{"hidden_act": "swiglu", "normalize_top_k": false, "routed_scale": 1.0, "balance_loss": 0.00164, "router_z_loss": 0.001, "num_attention_heads": 3, "norm": "rmsnorm", "weight_decay": 0.48, "lr_head": 0.00622, "batch_tokens": [32768, 65536, 98304]}
Below are experts of layer 3 (counted from 0) of a mixture-of-experts language model. Rows are named gate (a neuron's input weights, with its number), up (a neuron's input weights, with its number) and show model dimensions 128-255. Each number is 500 + 40 x the weight over its row's rms, rounded and kept within 0 to 999. Numbers have three digits each.
Before each expert's rows: "comes after" lists some tokens at least twice as common just before its tokens as in all text; "mostly gets" lists some tokens that are sent to it at least half of the time. This comes from a sample of Wikipedia text that the model never trained on. Tokens count by the router's weight.

# expert 7
comes after: "20", "19", "18", "17", "16", "15"
mostly gets: " century", " ago", " ancient", " BC", " mm", "08"
gate0:472471552593496435510478514474509453527565545444573481430497554499531527502533551541437463470515492518496534491510473460487426484457448525472476496495516439506480439463571530497508465537511449456516506437490480493500488568493490498412471495476484543467420497476480425465565513496480509541414460511487536539471544470466512502511462437497497546436560441406519557478472480515536514504549
up0:508548498506504440433547537493521513508472510508454498409562538583474495448495530499458494512525488484489503507599498442379516521505480465536511503486516468434474448488522530510506475493505492530442466457475510498548534536575482548531443548499540486500492473494470524560449472411512500451534486470505450530472519475490477499488516518493536545467563527484500611588513492478550491486475
gate1:474489481463513507459501525511495536425525488472469397416501544512540434520508495432487466571499471549501484503499532447551561474542509481497585506478438492508468534466513517483490474540527462451455503515539468530468479496464509508491502484528384530491477506461494544451578469443469461524482567491529609458500539474524534473496481466389514496527546527481508454494497476489536449568588
up1:555567548517586473476547555519479593490457534466403463424514461507542464487416550465526511477473520510520475492532488465474477490557554481539524495504440466517463533459556514446475487502536507523418485517528582528491493484632450508473482476481504488522488532446531560487469450455500503522484528478534499535482508483482480535497501489464572489534527560554469522505558433527476464508524
gate2:516512562547502476490482525458483431482498509494474456459523459560460481480433453507460491517547505537455475510464443396561483493474468457483533514552509537485447518448557488472500500467511475509516558484538407560552519461428495505539540574505542486500498482525482501542492501476488513603467464510558481549497432509435497550508451449462539560455514381497471496513468552540557495499485
up2:471535484523478448567516468501527517474519455533487466547472526473483485498562524531462480481475488471496430484586523564463519496455566619530480508468526464430520524453494454501516522435533548475473529519458526469406445504575534514473478459459523523479538465501487504505514556583485517478535533500446588496524577513510522479534522471543510542425422606456474470445496504477411502479519
gate3:521446604445542465551526535447513482588443519529529484546420507514432502481491453495484469451509490583513463511465511524502550496535507426440477508482509497571566564527477532535515544476421432519538527478545409467514481519480477488416497512581525584506573495588533496468555471502480511517503520503390476447522500539563544553538478478498500448506427427497575455457420490455482454435452
up3:551477493456536443497490520493460527631399553527486461420478482547418460469415534516481554524552429511513496514534480448509478477522483498427496452466554459562490544483470544502485506488497469450611494511515380483568502455501475519465443554484531510513535567566492558531489440511409565508508481461470529508488490491519536560503515504509512417529462458542488519504479441482478448519465
gate4:482478527505511562471493444496449462514487520531458527575500469464520432533558512481490515482494519478508455506507507481436517490475490495423482522483508487540461557554495525468505583456511411497573567468476499501515516453481509490427578500535499559513524510554533548436460431533558490439374457555536417475524513533554520464477454500524489503519519450421499500452500463456532535468535
up4:460454489475481447575507460501520515504528474442552474470460508501478521456475499538489486494502546495485461501543542503501493559509469527528529511535531526461488444478459516516546500489440604562390519466523573517462415545461498492547470496524504460443536478398516432527594583520523489516553482473544557493533511482457469472563497437468491545429436455475532470474515524509479486507488
gate5:484558501507551501529486525513485496498510508515455495534496454492539477558463462548538476467463551572531528550476491605359496509479513454516458480481512529457544508539559486567494590518483493498459478524498566489510527514473534549551447477474516455485480551503482462488477538517483512426549496443499471489475585481476494469463543550519490465490460450574547529460545464518539515477502
up5:542510474511557476474517538549530505457505515491502523478550485491446552510413519564505468476512458472508534521511447510513467530542519479506483428465494456502507502491461446508465527507492474479477431492483511494517577470467454541523477512494526493541503552496493431508426482505462447530446581471535491542479501409414444495481510580481506521529490460557492537530515510477523492486463
gate6:499517498503532490537474522461519499550494508436482505465498531488572501410503450520452470502484531480606516521506502523545477483508440548563442538490459472530553543481475454549498493466460496533472506520502504507530474549537443533566483452509520429518477494514496349496459455532509497448552511516492409524500565489498562493480490545509491482468477481499493492509513517515547539464443
up6:492529485517401505445485503570570490486513477510545519450490475498438469584539558520530495531503473517447471471563487535536514511535493441415545461483535493437458509484545533455492410497539516513547503486517509553444485499485547481505479515455468503495521527532526593514539576483526530599423464519514577549478486473502494449515506487548458520516494550459557549523538480456458471503512

# expert 22
comes after: " was", " is", " be", " to", " are", " were"
mostly gets: " up", " Coordinates", " about", " Following", " below", " down"
gate4:469479425429504527517519572498541444506499565508479552521484406426433469495501488539498451438522530461553546512527544535554480493430486455534465549539523491507540533449474502468482445482554496582481498469502443592539459486481537474480490501522472533519444542556521505626481444516512532506481497573496513440457493488545468503472559474543534467469472505553495484492503530451501503496504
up4:487520487535579484502511520454455563470470496495476467483499516593489474490494537526557479561452437510486488503470522414548475464525557528551579484533439472530515485548445468495421497457455437496526499568518504455481543527513487546506448484553506517438535566481399511504551535488504495484537444454518483502513514478517537503495391600472534522539515470464497514497481495589513466490459
gate5:476481570494606509457492449509536555517534545524445448456483513404549539502528450485467521561505550447457491537486523582513454468525555514481512508535487535522494467536509550508512584515449511470430434391422473475486447517437515427520484521454522496524477431469470575474527445509521517407634468517516476517438533549535464503526451514542450477519558521600472466465488522438464552501481
up5:496479532496524469483467454525511585470473453513488416502499481462594537446532547496476543465474522421487528524484517557485505478530577514516464463477461488502529444474460540520500563500524521454527473393462493477476499459445498522509426572377453545527487369446428540534494474482504508416578502519488472455516413534517449473479493513459457499555583528612557515532547512451464524546450
gate6:524496496603474506435475428530476425496503594530524505533517470574460500530442541499437524545482583558491521428491539452425492413449524499499496502647486474526519506478549446484489566457521492519511501412463509455567495525553465571503542429497452461499448436453476483579372572514468531569465533516455473457477510425457512491489565496476522487549560471468517531464533484504481450482495
up6:521453411493509466591451561529496531469446469482471512482482526372483488537539491481539540375543479492489478552538456505518465457537454514500416490495501556504476534491499510510447428525559467560463529473510468520515524460441506381470409540429536457445451524485448527506468499562520490512424454481543532550464485574406568525590484583468463527504502512510477555512483473526452472495475
gate7:476438468512447514519478522546501556561495496503513493456504531510405552489604563461524571424580488467529446569550447434518501488388499526571499522505522507496512501449475522427498451545463500444504602466448545536490481509507465518514538561508545415596536521536520453524535566504519507538445526616507494535454520476578522555486509462461493525444566488461499510522460516543466510524542
up7:497454497525501498462569506559522527548509511539506486507517527481463518449539564483538563459520491406519505508512419518555457461410463509508509475573487482526506497442483480455485435548493536442475508559449463493530465519488452519501467515492504435540505506463536472533469495515479465536452549582498501462426492485458497516459598470458428552485532502508500514499496537506535433545556
gate8:517499402430577490548537545486551524540497482530475530512541531503507480448497555524515491466549500463554486497473464539439524459508475536554554439478505447524512569522487544527479488504478515465521520527562535503475466475429495547514450414430540518513552536487553483514571456436448503483600512501469478504482434526514470545465548588491544426518428509571519504555593547493485462483574
up8:558483477463345476548539517546525517437558552453515515478504534556539538477535508458541523502450551511526506468530447496545517526513536452491486488439564490511514572516568582496486457488519447527479486491533561553423503525543461498428504425475456564525463456535470463493481551491547522517505466528544476554478481429410444479543456508523593517476517492396486525519536443486566499460508
gate9:503488494487516509507482574475493449468589528501443444454442517518529539487551465552470512598474533523460490438499528490509434560503471498450426476562469487504481517492515519508427515456420425550452521429501484494496501380440542488505557559508534482522524493588487494540484470537464481428536477487528510473476468484535467497478502461539504504467591519434471462476499490415472501458482
up9:531559478514424528494443509471518484527435476436491525590483454476487480537517457450477540451500505502440518494518461487468579435489484422473580508474492541489485547506509558481529480506559546521488466512492564496532489553531542462480465490552465534519476489473546481483583590464525527587477484435483508454494491544423547486532484457475468532491433487469532510485501541535446432484518
gate10:516449504559551486452518455471502478471535505524529517450456449445494492536500555455549509527531474525475513383452504567451487514445475542537460439472503532510552494460459538522541468487518482488466466545463516492396494386503445463563504522521437461495458536476483505518547457498443522517506475547477458472474492517577461519455512544513451495463562524451548511533536487508549477501492
up10:481466525594503489545462440502488403472518511485550522551499453548438522536457541518456428398489524506489568536484482537462413539449468527475537487556471476449467505446514481556514447547520500528454502465482415529503546520503557487485535542500480463498451601509528497551498479525502471490465433482464481566536475387499501429512522479512527504452492484447498557477518493424500527529513

# expert 15
comes after: " in", " for", " In", " World", "'s", "In"
mostly gets: " own", " Animalia", " war", " comm", " here", " free"
gate0:499511491491527546508485533522467451450526515541463462510541472520493543514519552475457421522480567446535549514562515541468537500528479496522423470518529426481490481545482550543525458574492423479523478512536458527485500482545539502512566471503440550569509424543531503425470456505525555437551507517484467503529419496474534578547433468471561543462471493512489435463571440428455559481451
up0:506462449453441508471451447455520469486545474406546545484453525501531436490471471507439567503478484500426445438475466505470516463427456486522558512488509562466436493426568536516522573443503514539567536487530554476505455508424533457489475505545516431494455534529482537559557501551522458516531460469538545566496519542558532490511532475551499491577483535528472488486423527580509518477547
gate1:521516525532511451622462536463523534450462553490417463439508537477447540546512516531526501463520422476555498546474424516482557498537466491514567569493450456558536578456492545554522522485508481470477508510506440461511471517485535484502531536479555518579544520510510521461497551561489522535470444533527450498529566570522503451485485428471429494556452489488505467487517582441480480528517
up1:458530528450550496531577480427489454484521518523424453580509453439498513473481378508448531483487516513482488522497575513450490484525512443562451505519460450475450504511535468511517600514491461476565523492572520549475518532453451484487450491471532469486499488456470548511459548568554502507472424468592463510451606513478468493470480459473423502497496476500561570521507467485538523528517
gate2:444423524459580468524513524469477493540490528461464462506549514518537526554514451576522562501518439547559474534474573481519450495558547509537484531489532477500516534451580480498454469437456480454492482480572471415500490559425504441507498454467530494437495484561485468512476479575483445513429476522532458472483517441482519578456531415479424524403456471538524470484483528544494505502502
up2:407503526447568523552509437513498483561535480507479503556520515430519525515508464539466505489547427548556427522510504521491502521553473427467460517482537501482518497489489474539544449471389496472510456488551518448527455559416498431483450481474537500475503400489491532468495469584508542523448487529561491444481543523499507501484496400457446537452502413474533489560546573528511450486564
gate3:462519598468544588528483476431433556485523512473478479486480461462514485495521453558481623530455530579473468435524533507469458546454417494454500514503548545444473535522540571504502544503552490530457477472531518461433465501428524460446557460550421542424504488526511589439494448531510570518545463493517511543503595522566537472569455469559466476488446536501454481514475493475496482466470
up3:517462528492567434494548511479557493537521527579533383458579524498509557459464543595504562545538488491536500545462452528487467486514453531506428531480518523553500496575475464527406504558549476556521454497480501480459544563524509531542542484500503514457477542494484510452480487538467512522563451480492421448454536516495509457506505538473462530493509539471480558536485549428560477538533
gate4:514505475515591487522527544424537491528493522486439423522534494441449508556541543587516452434475459528536454571512478495534529554498501475489517602543501490490543487433499491470520516488506415495476479490473510527530544486470488480424559512473491457470464444513460539424506489599557546488462529567461523425528527571547512488472448445500442513500388475456556421501558541446476468531477
up4:422514478454537576572415524452530393598485538449436499552589493504492501539511401477473494532540446502493450534476491522537525505608477502489463545506525504442479450519523473547447485459561535487511578548540597492514489490431517469504466494417512544520529501514493462460479476536578441485448404494568476543487470456441487499455484429521503510461488478472507501537457490424429569464489
gate5:479486509470514455485495477535463563532570465552490452483456519525620485530515591502426493496469496553490472507500559527451528473444432428418540526480487458473468527485431502455476494613488520522593545462542476551502467488403534472527437515564516461436519532480529560445485572531489474498516421517518514452533480575560507474489498530487497524477486519509478553482513437418449499520519
up5:513485472522472488478487552483481473507519495523521476470480484547569489444556561494449495475516474580480514564451517490529535464503510454445510493493513456481544520476419430463449481610506490459537543542515457573521515515462479491480440526551555464471494536513503524458444542440480506549485455518470506477492456612575494489490499530521475568499534542513503513521471498433461554554497
gate6:577508533535448464548477498450508459544506490502545550470487558574508491501521486430544531504478499518557521541563531566604512483542451436475509513469432523540518523492488421468459449491465514463503522576488509458501480507535530483509508491501550470574426533516435449484459541520469508590521496453477534529475485430511486527483543442468374482539572500544494497506485512440493428627497
up6:483495459492551516478500489530495460595470544498464561505518500500516473545523546409462487482466425498578486483480493515515516514494485483492557541612436467473547491476492501521444532428458522440519527441487576559495525567461450527491401520450528521452571499543474520469475498498476424541479554448499470481419570443466502561496465467529510529485516490507499518519518540487440444485448